config.yaml
num_hidden_layers: 14
hidden_size: 160
n_experts: 48
experts_per_token: 2
d_expert: 64
d_shared_expert: 128
hidden_act: "reglu"
moe_layers: [1, 2, 3, 4, 5, 6, 7, 8, 9, 10, 11, 12, 13]
router_score: "softmax"
normalize_top_k: true
routed_scale: 1.41
balance_loss: 0.00389
balance_bias: false
router_noise: 0.1
router_cosine_scale: 14.0
shared_expert_gate: true
init_std_router: 0.016
lr_router: 0.00106
vocab_size: 14636
norm: "rmsnorm"
norm_eps: 1e-06
tie_word_embeddings: false
optimizer: "muon_variant"
learning_rate: 0.0026
beta1: 0.95
batch_tokens: 65536
max_seq_len: 1024
train_tokens: 358400000
max_steps: 5469
dataset: "wikipedia_en"
Below are experts of layer 10 (counted from 0) of a mixture-of-experts language model. Rows are named router (the router's row for the expert), gate (a neuron's input weights, with its number), up (a neuron's input weights, with its number) and show model dimensions 80-159. Each number is 128 + 32 x the weight over its row's rms, rounded and kept within 0 to 255. Numbers have three digits each.
After each expert's rows: "comes after" lists some tokens at least twice as common just before its tokens as in all text; "gets" lists some tokens that make up at least twice as much of what it gets as of all text. This comes from a sample of Wikipedia text that the model never trained on. Tokens count by the router's weight.

# expert 31
router:041131139094082173117094157084139161139066143132141107163071130137120072122166173048155132116100160087106122066113115118073117089177173152180130141148120139112174138083183092136107130101134120117083122152115157149188134101186104130066146145
gate0:101078109143057139069127162114101083133127204165125104125135122155135155140117129137164129134158180135160144113129125124119088143131112144074082126095142075146127110109097121087131127129011113128164139155105129080140133118222106112134126150
up0:111202180071132141154190126130127137098134067125157107160138101083167113129142136099121184160155108092149095155146168152128142143124116163158140166122095167165118128147082134136157138097124129079161162114137102148095091152082132129157148202
gate1:124129087144135178116150110139123199128132128121150122096121084216160160175129069126144137124167111117120060143207124130112204181085071117111118164127139140157160121115227131114124087130201115173141112148128177148128116156151107135140133117
up1:119080072128120213090176101122130202130104120124059146109110112166131092131167104093064144128145162114074129145159145089145178139134140113072067134137143136115133134126098123082135123096121082148087100133075111076048129140150129143147124125
gate2:126116099110141123078173135104156043113088127102109091102173137167093112125144143146141138134126130158130126120118092135120129126155127098179148147057141122128127116109143156139126085125152168131097053136136116130145119060098108136105141027
up2:144137144104132107127161082161142125119145126127146182140138101084133139113128138084126130131193140112135093126133114150126203127128193141163126078170159128144126131127092180135128178133185094181101157110138105077126032122100069119152153163
gate3:093140128135128131205096153135195201114127124191127118106167128119146113131163113119123120128133177171119144167170128129217162076156127133090083142148053166152234120136086161128164179150100123125133104125110139124141128113122049145135129109
up3:146127112117128152084129066116134125146124068171148135127107129132076128170124130115115119060185143124210112080126105077127118136131128132078153119134205131128221139126184127129172117141062137122123118146129119075105049136096140193109089096
gate4:173148101068123141074069106075128118130151095127177147157140140090110143123091182178121131132196111132138147160153149153130101137108141107068173122175184252096175128147098073053093117115151129081107066124097095123127117129149128127146127160
up4:128200113129111125086117138156145132140128129135128133148130228151082123127073127177090123153184163152130141156130154159052160239107073123113171133131123081190115160157136172080060131040131138062095156166137133123126162129154140134168103111
gate5:123083102113132097227088099141159115134102070129095101124124127079176156117116117124130095123143123148128101137089056128152100170107162009133117124139124119128144096128113128120147123152120155153128133131086162170127065177112170164052157129
up5:101133149136120120129136130164124142131117110125129133110129131140088189174129160127111111132129086163113128155106131128128138144170133140098134174137171194113165136131120155134233123082107110123124107122139125136116100091107148145132109094
gate6:117124087102142136107104105124086107126186162109137156109173122127068108147141106151131126114103161121135148081195135101134125112090131125154131093097073179156095146125127175100171135146113174143095125056176131159110124148139070210135161118
up6:162126178080093117116128088113143097131133074115107140195128143156063069181128137102172118135176102131172132117130124128128192169129138209132174114150066147120144104084115161029127093154113113127120128065128128121089084127133135131168106114
gate7:122125127000126128149127140100105153170129116137098098117046155127120123107111189129109085093118129128191095119151132130162076190106132108106086121143124124154106200132114129132113203114131127147128129148170085155133130128101139120079121126
up7:129107128082188138060116112105129135087137138048148167135134132137130110133128075131109111128226128146129177133084131136037139199188090133099109131150135143152130135112065095079121126122087119142102129120104089128144152157137079120156130123
gate8:074128155142115171132073133132129121133120125109184143154139113116148131087121184113160133113133119094141151188164144231139117139106128108102092128171140137142140156130188125137131198191110120113119133156045171127158174125179145070087108081
up8:149078120066157105100130102107146106128121146156132130100127140101127096106152039090153190148127121152133123102086139079113159137112086131078097133123106140188140171094151149131123098124156059139132132153190113132125127148077148163065122173
comes after: " |", " ", "_{", "′", "^{", " −"
gets: " ", "0", " c", "2", "1", "3"

# expert 46
router:102124162162147151183097159097112147164192117092129180132105205103092127117144111132106132084103116151097074166077191176099099118160167125098197101123113105116167143109160176146148142169159121063143156147115181154171182149137094116109090124
gate0:162124130118116170151156116220086137147068138185117130145165150094121166124098123138082103160161114137108159074147099099160153184055163094126122127099129155133115115128125157116142127115136141132138115067179129139178080128170095139109166119
up0:138142086146086139165135136238109115146085149152100106177160126175132117124119145144075121135020152134134134126135087153183157166027177090128186131100137099128109154112154134137170143101129163114129171089135138128171081104170129168139141133
gate1:134128130119129163199106128130113136117127147129113117068117110130138127105156182128130132072144125137148133161143143073144171109101111100124092175104163101158133168146096134144107128180200140128130111133135156124132088121126192143128126171
up1:140118098140157145084124125066144143109174124121117102135123155144155051201115201175118169127126137122177144082203075109099111111131146160122205109127148121129100091154102107131129233106116130136131145057083104107094155119067133128128142131
gate2:094137115137135133120134108118077161128127121155110107143085125172128164103203150116153144130128108156183148143102124200119157133129114131141138128143089175202156105100106181166124147163141090096100077140140127129125111137082118110033121178
up2:130081194135151128072057111175072125209127126123121164188151100165110128092155155125117097123118113125143064138112142121103120150124074096153130128123132130106120155052081197191132148154150171118112148153104148161106108120126083167122134115
gate3:135129116132170192111161113104101138113092118128145152148081135148138091100127118168128138103125131142142116122081144142218124146152158020122079135123058132091100158160152053146097130132170136095092106138114183127187075103127128156170119113
up3:135139128155077089130155128208113186165145128125127181084122142166147133147128138137104088131127087185127130182158118128110132128128112072203136163119134121133069127062133143083132124091110153061063168070161134157122180012099149138155130134
gate4:132138096158105123145177121118149124111198130121110135088145156140169121127114109124118129122139128127164112160162114080126131079128139127138179168130157125125111109197126136121128130169117124128124134160008115098183144127129136111122121109
up4:164109127123141118122040139106134135119130061137165106131092119117098167108140139018150128100120117107126192039101065136116134173184113164119126098126109160230144117134118132109143111118150101091074142126160127189151107165158105143123133138
gate5:121127124124105135136130151138093134143112119112126171135180128088123014118105100160137132110122153121114095179126124144125130127134133071128126135102064122236125082164181139196159187197140131149127092111129129122134103124145156132142122183
up5:123093120135159089130186106137134126133126175147183104118062136178124206121144134102131127157128121128114154080111071086101149127125113130128116087141135129105072150082074144085140068074133121099129129136125153079169143135095113130171140142
gate6:150103103107121183126101163182141157130131120070158216131127129142120146109170128186130117087132134133105104140099178180135181115170122128141130180163110132119115152150125139114097114212173099136127142180096082149139153089169102115090158109
up6:117112137154146138122176140121116127129136128128112136088114157193189126116168091148132131109098144145101116124123202137158126133127110109151180137150096109120083119160134126165137051140168127111129166189127033182130122164192149116134119120
gate7:131102111114135125186182117225138136173134138130090121178118167119139114162151148130129084181087107163148130118128147164054134140138161116122171102120133141136054130138158137073147138136095133089121082126121127098155146060153067157179093130
up7:177130053115119151104110129127067154148090109199115128129159194100151110099125104131151085130117105161062124139143136192130108130165179097163078153180162117134097168078137080113197145107150162055188104144177130185169150163190126124123123137
gate8:136101136041192142171196145134140068150163176175099111106107149175101090127125136138152122147129156114143170100128078185123124143119159054138108144171123130118136152205106098094148122099021071132123154091123130161163139130130126139128106168
up8:132140103133158057119070083093096128071103119139186120147129151167121156150162144125119202136117111104131087136190139134118178132152108127101125137126120102141158128137131130111103118225170078104076070134192138114120104096124137062112144134
comes after: "0", "1", "2", "3", ")", "4"
gets: " |", ":", ";", "′", "|", " September"

# expert 27
router:137140120097050141131116112125165207125067126117129153131091120132123129131089155182079197150107089132125103185133063086121097132144115169095142139183134143148150081110202104103156123134098135145113166050142128165119139076144125147113151128
gate0:123139122124074140120104112106106064163146117119100128127166128121157132127105067107122119196160134153212087133093128116108153085162140168122101179137143154152134115130128129077166125178150129118132130051114087193128110098093132144161154074
up0:107135135136103119133114164140079173126187151057155096118078127129125139146113170054100130096090110159120166162136193131150126119150162134127172139156140100067144114128103132141165116068133132161059084112138181124098068166227102047113137164
gate1:158146115125138222128151126082132137174129161130137110187201095130126039125164058100120112099117126135099126119133143081158135149188143121156150129083127121131102129140145122134125080096124130134105102153216098149154137154150110126141098108
up1:092132153124142144143098192154110140134153126227111076124087162150062112127122128125133157158146096082104115124113130133129099107050104139139150116135115072078111114127147088128177160138186154088130129138077248049137098091095158129106101125
gate2:080114118130118147101123082100100169126183120139080166131144063106123000118119111140151112111125161171126132118132127122124193132120107102124117146153158108074143137120122115147069133124107135098122127109124120107105126110156124095191123131
up2:152132114104163126179125173116162116118087123103175158182050191134128149160116139078128136128135127079137131153130134137136091110137066060116131030163107140179120123133132135071046122159107128150117125103169133078145139078124097190129093039
gate3:127124129131141149124093048112178135131127148127141138098111161131094119167129145097151120159126111089141133075172136082047172167127100131148112141134126177129060081165101117151123054152117140170100128149151103146151104120124104170166117179
up3:152101125128165058130222129158057130112115108178123096144116130097142117091074129120087152125145121199144070183136130127162078094132204120135176130112127061128115142135158133067220133131123107043134141166101181101105127108126206082086149089
gate4:137130199133115097088126110141180172138100151148098185127134108131149171112112082142131127154117139149101126095135128096076185124102090217131113129120127156142143049184215095106130127149162108140135130124108126135137113131136128158160098134
up4:116133140126130112125114147136169097148084122081120127130088106129124155124143093110119159127121137097190226099088175122066127064078079146164151049131132145149145133134107095110144092115152127156138076125122124153192123114114137097132127130
gate5:151107060116142158095145140129127180129128130093126127100147073165107123141176028106162135152100114134125103133193137129059145194140133096189124131095129121128130117121155220133145105143128195141130123116132133169113117167114128131150172065
up5:150162130128151134132146132147218095151117124096114102120131117131169115137149124083095122144122124127139164171031094125118112163142125130136140119164096131114187076128095128132099137199154118131139122078187131150155062185101097106183102077
gate6:134128102168120130124096148133141125169088113128187131183126135159079179173109170130083183127151105139152142151109207126067124111075142077151156150162158142142114095071102094126141205135167142131145135140075126165136072148107154095138076164
up6:140136107138170135128079102136145146111175155092136110117182176128091061102131058137138095111122073120086166129154134148098139129153119123103114142109138213141144139114209109129160135133118167172119134128086091126102141108059093148169137131
gate7:060121154165137134074133157113051162138128114161168122132131136132131025041139113116133121150166131125154135128134110104137115123138118139113119099107126090121090150077185134131119116134080133125114085179126152147135179129113122166145170096
up7:112149109084160114115106164115114120198108135104133149135157178118128159125125155123153164109104152121035158140190142142137111114129066155125126122124075133137154137098101082083052133128078085100071089184128152128173125152147035077148131203
gate8:115125140192122200101109153163137135127119141125125127120146133141138130084167115125133053124103115103098218140128086134165122096133139125121156141135146116169109105156086121126136133086134122239158233124126155135172137181177129118128122107
up8:118110132112139126121127156121117148121123120091099147088093102129115117121201073138051158124137086110164128121119137150095119127099077138128118136135129158123100132138101086107134110101173122131128140133113101132110128131069127112152101194
comes after: " ", " |", "0", " ("
gets: "202", "_{", "/", " $", " −", " per"

# expert 22
router:086092115143138134138087090122150123102127109103116092137108163119142087165087142109130087116128199042113092147125116123143163167198113158098145101074134141064157109149169104062091094091096084172140154150106163141137114132141138160134148049
gate0:144134127059114083124139054058127123138160066150090163129138144115129129172134116100122054121098121122149110092128168085128210144116116185126139113102110088189098206150052161115127132130126135165172139126125128140144131092140181162151106102
up0:155129089109118097183113157096116105002120121128130116080119121153129122125139107117163112122106127126204133068142128118123139172134104195111165134128090108160182155174124131128048181123110100169156143111129134140174110098105135118084083073
gate1:079133073169164127133074158152171125038089132156100164164086132121146163172139176105134083147129107139079126106073105134118158136122107068131126127158174173090131041136152097101131115195120125132133074172185152114128085131085075131125099203
up1:153159088152136134121049129150142132124098121099133101151140156020089113141145157136136131147135187127133097128136161158110179105141052118136127144110126122131110143187120117129129183126120172049122062147177163129123051122127140151175104156
gate2:091156176154116149125131130111148131099128183136133089102142117113190164141155153043144147148139082104117129145131139174123120129102191176165119199111179165134103146113183124127110115118199144190127158106129142128145165143139133130167073138
up2:145131164054132129125150127101129112129126136194141104114210148148171133123119168097113143125127085127128052109185110146142089166147078149115132130087150148207124097074104072139093141186134133117143130128136146124128168153098136096131129127
gate3:210128088140123119119129110129126129117097190129118110128139138130109112146130202149118200116140128122128092159157128134121132128134129170072093188110183128121123133196086102119169085128085133129105139132114183128082106156150125194133102138
up3:237089125123130157119131149138166145131154105126096133108136149204129130234132140166099141110119151063126136108129125097149129111152084142115153077158127128126083117104121108116118057118090135151095153239116139130104105128128138122115118145
gate4:129097126170164129063128120074118144140166078124069099129093129113181190161015134153135059132125101134125117119132131092104156073134164046121103122142121111171080077103200152117126127145128111106147116094130153154129139130124142124128174176
up4:138129102177115100148153126120081162120122102117049140130133168164151176077088168123194132117128177161190129110136127112098157129142070121177109107158119106135097119061127180149153169092121139124166129120024134150116136100099118124108204143
gate5:149161060121137087142122088168071164079155128143120134187104114129148094026184105134100135076119169122159119120084135128071195094132189155112141130191131129136192066111121100137115125169048128121123137185126124113108137141078125138138158134
up5:168183086168142104122111057119151128089186145074135136147118101076131155123140214130133115134139130132135086192114134128172138150109188142108125109130125142081158114182108166118118128137129126103134133133053142133083198131123113123115143136
gate6:156159164121126124096157187130174214148145130185144123130088112095147154087179149187108079121127156152152096120119130026075141125164092127097137125129007065146143094201128118113094129123141153086131162125104142133124127128126150056124111133
up6:134127167126145116134115234123090115153130133149147133131094111114145142088158157115084155165125218142121105162121172097117161114122131129125143158083110115110145096131144081128089137136188128101012175144067134185132143122174125121125177119
gate7:154164102072128140120084072097122184137131129116223151124152129139138044126156133054130140104135112110150122121133149184087150153144149121104127153106109169097173124172131128134131135148128122124120118095119118107183099108133096112187049116
up7:180143174099126147115129120136159154161138099119208147042131129136127105088117115079135199128123131128116122195112128152118165182094120136079113162124179129098182158161128165158101130124133097073119119108090119108132129086130122134224070099
gate8:103110117128130147100133119077131250110096111115127130140128172115130136119109116192158131162163174053142101146135123130123126111138099141113146122151105131143093151094149156137156147156115092111129117116154104081106115110128096201144195190
up8:144126197166121124137135140139078051149138123128096138136074115161132128135124136133101106078119100187110147088092072127132103138127153102110129126122129116129140144159123125163134140143126196156143160238127166134137177179124148062089108118
comes after: " ", ".", " (", " $", "°", "–"
gets: "1", "2", "3", "5", "4", "6"

# expert 20
router:153182138113164109139080165130138110124163119114115120051087128067083143116168141106098099127131130106090126183179110143123167121116050128129166172169137125156129152146140096168130105143087066093113127117174107065150172098101144187132170062
gate0:145101189112078134105070183144161050138131092107142120108075105116074114099125117159108072104144133103130074147142078135129107169114143090217187131158092157145123115155179185149113175135142126148125074133121110118133089077139216107131117131
up0:161116128152136122152107111057125127114103136140121188151069156147115033090096119124114126074198050118113152154149150100155173089123154075132069118129134095138117141126050143140153115067132096137103125156152129194075136113124097145140090122
gate1:094132083139123124119144117135218106098138109152166128063063122100124032125087112123138068088161126131131169108166132113138082115119128157125128139150165121150130058117130130098131121132130129128097105125140154141129101134128073050119098114
up1:126124088146138126109139122117147124130154142158198092006020128096117071158135128122129076131176131122162178109138119143095129106111159184148126117150192161131133080082129119125139131131157159118085117124132173124110114134136115084135103107
gate2:133116154113144127123119076152114128120130121089132130067117091139098187133081146061137132190200110097160128124082131122128109150142145076153130122127113138146214124146093115141122138080176100115116119131117158172216111127131209092116196119
up2:075162177157132123129147132045159125133123127184181110169096140036194047134110111137130139044088125143101161122136127030096128120162078159126108125182162111130064170132144129147147081181050156144140143123149128085122123158129129135100111173
gate3:128072074215100117132117146091145109113177107095158135128128191116110148122120128128100082155020142149149140108135128103109119130112132109113131097145169129178127089169136114129130113156174168193095127127144201124130144157137044118122096122
up3:141114160129124151169130178149122118111131151141084172163184121161171111131055146166182179239148147167128159169076173118150134050164119135132122197104146217142178113065133129128153122150137132117102108136121108100151220099086131142135153152
gate4:134100164132128161125106108032151132171123102145125125094127105115147141121156132189107104117129135121092053091141172079128155137182095174116119027120181128127120129075070128127169141124113142138159094153133132134123057143172109150108060075
up4:149188115127110134095122064067120104128051085162136165062093140135172129095132162173095091115161138158118093134184159065144136105168057189109130104145148127149128135130091130126125118100104141037115128142154136129130111149187052126117135062
gate5:095067103175149217112076220125157191071148121122117120122121112129138098095171127144156120134125116054143124166133037144172141176097111128134137111128130139126105156092154170075104138160124138156127101132154140152200110121115173148121151143
up5:151151127170127103168064122188116146111091126136118128138129108132074122127125142120115087131127145096027223123162114158159122138117073141103118166120164092149125121116114128127099128062196110134176166082079144026128130134129127162128047101
gate6:127078169129163145144139049131153128091126145129136142165127111133122089158190069141144128178089120129125045098105126136180130128125133125086137086107114141062091142124102080124135145073132123145173109178134168155006124141121128164127120087
up6:128094183141124123117136128113135067115110147155124145099093138148141130142145128128136144145147136077071113138140129135137076079128127114060079121085111099109151113139122124128123120127131040123157126159193128129113138183076198206141146149
gate7:109149136137120128134145178186132151162120111109053154130151127151157109133136117093083129137088235158125156166207107123138186178137224162113143114120150094137131114139185107086166122133211074138086125145118122131160138188059127153161151129
up7:129144081075159131136156160153113130139121106127135101184222139130105131133131123053109109140098194135140130118193104149133127125095176207111104120142108053133145152112123176146134090115136104095140119147108125030167084124122074122123181097
gate8:114109147119121126105127125133141179141116134125127127156135122127122149123179129094138150101112133132099088149124160125187089116145128191154095129136051129130142123099107196125033147070116070121099112074162175110167118123081081153075086077
up8:132145122126162154143152119129143095120126106091166146087107165103104123135123118083042136151102122113127144132129147152098127128080103142124124111072132126061186137194130075125152120128166121085091130152121155128135118172214114124093081075
comes after: "1", "0", "2", "3", "4", "5"
gets: ".", " |", " after", " before", " until", " After"

# expert 24
router:078125095114100128136082091120110114085140095122152129103141131111164102120106134105105172155108113128044151122099141098146129103151188174148142178106096123120192163119081159144117096121163136206177180140094153121173159136108111140172150109
gate0:109136106152160141118185128166114143201130108103103155038158211110100134126115119083181128117143101208133158128089126077119137103209167164111085122126091099122128100140038214151174169135134146084129159157111138115145153119154126151128130117
up0:154129131134144115121127146174075129124127147135161124088187177105124169078119114126130128094131106132123042086081104063197105162067123114130094138124181105108152099119060149126125144116152147101189137156111147120143122146129175132084090128
gate1:142104122133102128107143099086131160125149170131094122164131125178126065134117126129122138101080132155126124146129123098164133114141139132129130125136131187128135080147176125125066079144145150160156128130046130153173094096107066134131128116
up1:055150098104065127159132117138185103080153170156157137103133124170127124117120109141106144099165122107100177159138105127102115161111147186103133137117126090170148116173069112058133120135106133142091129120184193078134145128122127130124144145
gate2:117036087126171128104105115130116135099197157113200130125206055150166120143162134185121131140108149066132110141096145127122127131134144132131163162129121122133131111061143054100101130164145088122072126070131175158127046128101076160104121149
up2:112090098132131145130124123129086122089172185135113157102156055130164112123133122129083144137118173093129129122094126164080107154146130141096145156137131136128163130057147126098112098157188068129115096138106154134173093108114099174104105121
gate3:133129167150124141070212153061088119114096088109156063143115142104116180123082108146092089127112129096176176138113093129115054066150133158158123151093134078088125128138115176170176068088068125136115154110137112135124112135153145142131153110
up3:117094103148121134139185105135124132126112107171138141086140124156154123065084138145127101121126147132150130127098161115090154133060119140125101122123054128162092140157115132133021169132124031134119084152153134123127129070180136130126137147
gate4:087150140115155153190130090118137149117158109192082090113133158123134124111131204125110173096144188129118133123133086157158113168126180173128127048159115099129137123137126084147070122070086078143079196113135140106126196125115094134130129063
up4:098181130130155125157199068131114160146110130095123110107202187168162212052089086109109148154159132137127154065126077128157119126123115157143129133132134135150101137143117118095119158094148141022154131122130067086143160145130188125143126174
gate5:144070131138139208108081125164146117128109095186164100093132128129146131133160120126127147096196095131098132048148183165118141171043122128131209083116128152130176119130149138142061123126130117152106137139141160125238159094157159157156035131
up5:144118089153101110139169094102128201127118101000127148065130133152126154153117158119168136138118157125238122151065129129149125090129151089145126122132118090136125164107117127125146175193121156103093073095053141127055136133074130078084204058
gate6:127168125167154086114102125116102151049174136118174155122074171155127133117089162134117146074148127121109080148035120103122130103123191052171148095119103085104132137141072129143139149195198076037145136113139104136123118174124121059128111080
up6:140136110131147107146054140012100088155138128092102139156122166127125148125148132121127138170134135127129076136101128132140126120161126071118109178145068087166087146126129151158157135119137148134089102142132138190081093116151078142133082099
gate7:178112130139127158122135127111133175171128085139147129085133135129126082137127114095131111156121186092151126141088114195105144117059148122127127126096158082142129163128039134121102121129082121126156134155204117156149126124127129161127090170
up7:087100184144171139179142129089153132159153153149171160083121148103110109154199115126092127144120195070141141111127103147154130128140189164148128145178098092194130135112137115111040153122161184129032146134099143036199141117115091146105119106
gate8:132107122122122123085099123137164120104116133135143117117120179127201223124128041110107202159125152182113211132090145120124093161158125097111089104131111128135135211133176131118139133140129184045133088159116131125119141132106132121128091102
up8:121101146126128121182135184132128163122128160193089150202196202122107129121049125089060123121090111148100132106129119176110015132126095163147118128093097193114138097153161116126066157126173113080146129107109118193076128161140138093141120199
comes after: "201", "200", "202", "199", "–", "198"
gets: "0", "5", "6", "4", "1", "3"

# expert 15
router:157142154141119108172146079139098044160175129136177109074093120144178118164114108106177127170160148099125185125087106055104098083056191112112207111105111133098122125070121113137119134145114123178063143116115113057123125133085155134117127168
gate0:076113126083136115146030179129125139198111127143135117128128157129140109161150060109108120099175215155137121143097169111120137089124128122146073146107119118135069120106084106161113135115165162104155111175182135161170195144153098083144108128
up0:134113113121128152089086088129146060180122133096115132175128100129088059134167112132107056174126158112138089169125164202146115119123119065134100133132158131097130103145125036093136135125133145123116120159103111118170130144153151159111085130
gate1:128128104158129109141150116092111123128137189207126098133121089161134111141128124127207089156158190157130128230147149124129123117116118128243121094083145137119128172102068134141199159127132162131112127125162158124121128148108165068177142048
up1:126128143113137128132101125131092157148126038081128135144111143132115095124168108124071127140092095186174086085115126076117126076173126124093123136134139124113131075094114190073128120156189133078128148129102115114109143111118135130174172162
gate2:116127147138193140171123120201117082118110114141119130128085106152144093129204094131084133081145129083132143130113149129088216126129060134138050105166149167128106102073135114129151084136127134133145123102137140199119172135127126130131133116
up2:129120129143152094081110093127107211081129130135130092126148093091140131103187163152123099108060123128140147158122106131099137159134164122169155179077075119100149169108156122160202113076146128099107148173129124128118172162124140139152130154
gate3:116130135092115129109156100121074140135139078058114066155147086157134191121132100108165190127109173174122111148118158161074113090138104088108090115166123141090073076114185199135120131095081125149109154121118167120093128103178135089151160123
up3:130104133047158141190138138080107126124135151131124157161097118163127092125091149184156123116116129121134123076139152122054167153130147141077110097128188154157081154189046114171121143115131122154140166134124120111105156055123127118146091119
gate4:091105132137106203134114085165086090134118156137129158109119136191159153127200103125150123088127120105150133129132184087111144089132126209208090131127111109139145140136137132139133135146086146130140128133100166133132098147122115129172080154
up4:084198142149126215125131116119083126103129134159056146102128087213130226126135116143205102099129101119172135124096127057149117156059146120203089124139119134110101103128061129089104116129022139114120126197134140130123141182153144133141087139
gate5:162129055139114118148050176130128117129131124165141134203131163161128107120214099097106131154147130162171071174107150131126129136110093090091125136127169118133087109179157131149132141054107125128127143068126104079124047142118180095107122156
up5:165144134170079167125159099127119157158127077131125121132124125123137160120094089165222132112157116081117142151070103061120104146129178145130139128138147107117156161127127151136162121131128115083078159158195117063128174050125169204168125112
gate6:192126086115149140179144059106079105172095128135086157091096143143171127122076103096201135132165124117116112125131122078138096181133134150186104225164139093119132091129128122039116159115089163120089123151119127080086139138130113132110115169
up6:158131098053137128137156172135142151088138141134153126106083145109094116170179129129091191190152119098162117123082173137153148115101094123121227137132129094139122129100125049130127134168164160129174129123087131115128124135128155146123105107
gate7:140057067118120123128116155108102182153062128151146173192070131143104082145103158144099135142121147167126185128125144117124142137124118132160124109162145098160122155114123149151086109181084150212121119071166107109116112151084175108137093180
up7:130128132127144127180210149128142193131135119013048128125130121103139124118121160133117151170152113183186159135134149166139158130096145144083110122157116069106158096127184079130102054145075161117089142068143125186087141100116122133069090144
gate8:114106104164145145165116095187193070148077123152087108113138093143137126123133114075119142155147098098135168128128128128125171155133103212171132127129084102067168143123101144142214128126112125127149127132142095149184178140085155179097072120
up8:105082106140119128150140092177132102183107129134095135146166106124151125115092074132109156127198130059128163120087157133127142222131128161153175113142140078142161140107145115156150118138114142122129158156114063120139214123087059138146082125
comes after: "\n", ",", " New", " of", " in", " United"
gets: "-", " States", " County", "ist", " York", " City"

# expert 47
router:123123123167173164167080145109109132149154124129100166163128120133107116170101141121152183126189123148127148221175108123122096089137115127146145122172116150121131148095135137101156128127159191128145140159124158173125125074133113063138113132
gate0:172179107130084109084131148129186089129125181131103122080143112143134222100084138180132070136148109154102160095126113136153081124110120117131129089132210205127138133086148173100141144131153096176106127145152113128140113083146096102169124060
up0:122139156136130067144081129104154138140131231120132119084174144128185129126130231142108054131152140161138168157106133171119187187216127132108131081159134142149133157213127146076188067098137209137133163116085199117129141124142127130128126088
gate1:067108096114125144096175152107117146094125122132128098122194109104129091111119123119158178095116128125105132130078077135055125105103086135100167105151110151137125111131100216121182126068147071130129148127130152095150129033145135138112120127
up1:089137187195167167092165141095132124125119131128104149123150133122155138117133130131110142070125142107133132152071128192108063030058127084129209103228113127141127092130073164132171170098168115122130132127116120124140151101152121128104146153
gate2:139116050126129201151111122126109147138132167157119158091148128109178124082194103117137119149152130125123079113113139072106131131179123150122156177161089125121136100156051130101149118149119089116114116115155128071169147127127109122127147131
up2:128144161138130131134105132149130174141126149155121105106163111129210099123130162149114116128128122130083044131125136083113062124129161124135166165155109030117107127112135174128145046132132141119046064124164053097168136111148118032143157108
gate3:064181135107095150128136125143122128038076186109093123143169133128162148136139095141100153114137135137190074132078143100174126175149115156127222133184126126136152059159182130117163135104147103117132120125105129155053126106167155098127119090
up3:110088115113146141118154115143123108128090141145115148180087123092181127161132119158126141098154157118196144124140138081143191128103090183144158084097134138112139128130130167071196143149142164162099124140122120121113129142154107125151119152
gate4:123116111091127185126135108124111096066154163145127122143228129116168170044076104088064082133093159133106133075140102076166132129111147138128136133100182174127085134116115128161135153151116153147119131127125103127137135098087125115145084103
up4:129119092165144128176180090080114119099134131150163109093160145127114163129094125119118108096108055134145132135206153042124105134136129152125128120082111129119080166122134128123036179124129141127086142159120154093104138084150221083129138198
gate5:110050143118113211166058109131128065183129169130126139127075063100126155135120133131165106194101095140049128140128134146148149190163131127122109085138119163127151127147083124112137124116138156129130108153143110147163181111134112120112144083
up5:161121101125073045076201068128121149117117157093117131090140172078160122146123127125170138128125157140099116100128131091089098161071121069173136119124131114143178129104130127128113126105127093159133107145092128122061094105133154017167152128
gate6:127141126124136119082127145109130134157150143115144131129126163132059145149108120129076117095150097129166134123096129142118185121158191134167097114103123095149145157137198158130063056127118196224131180125105128207130127111157122123182150108
up6:138172127132129140094157146084158179164146146109097155135130184109124223139091114123081135061144058141135123143108123141131132129113116098146110233143119131138169125157133189151116084138170144161144136108112128214117041123128122128135145116
gate7:129116150125131102133195105132197091125136125159109182131139140128109135140106120146130127052123144138148228068128122098131103057146088145120134174111169128042120198121117150129133130084117116105133103123192158082066151083124122051188148126
up7:133131101111119180118123109128073160156131129138177091141079111164135086078125188132122143145108098115132109145151114111159216135129146115160088095124114065123150097139137117121186123139114219110133092128115061127138112122141187115120133130
gate8:113090107111144157112094109108084192090129130129097141142161134164092179121058104122190146090141186119140120098188130097101103134110108128112121124121129132119170169149165143108051128122103142116118110120127127181090190129195149128112128190
up8:143072124113160181096089107123068127095198112124126160109200122158130140150128124061172109132126121112152180122164156074098107165153122131143136061126114113127154178136193157131136127098096100075131149118095140163105107078129132170128123183
comes after: " |\n", "\n", ")\n", ")", "2", ".\n"
gets: " |", "-", ":", "|", ";", " –"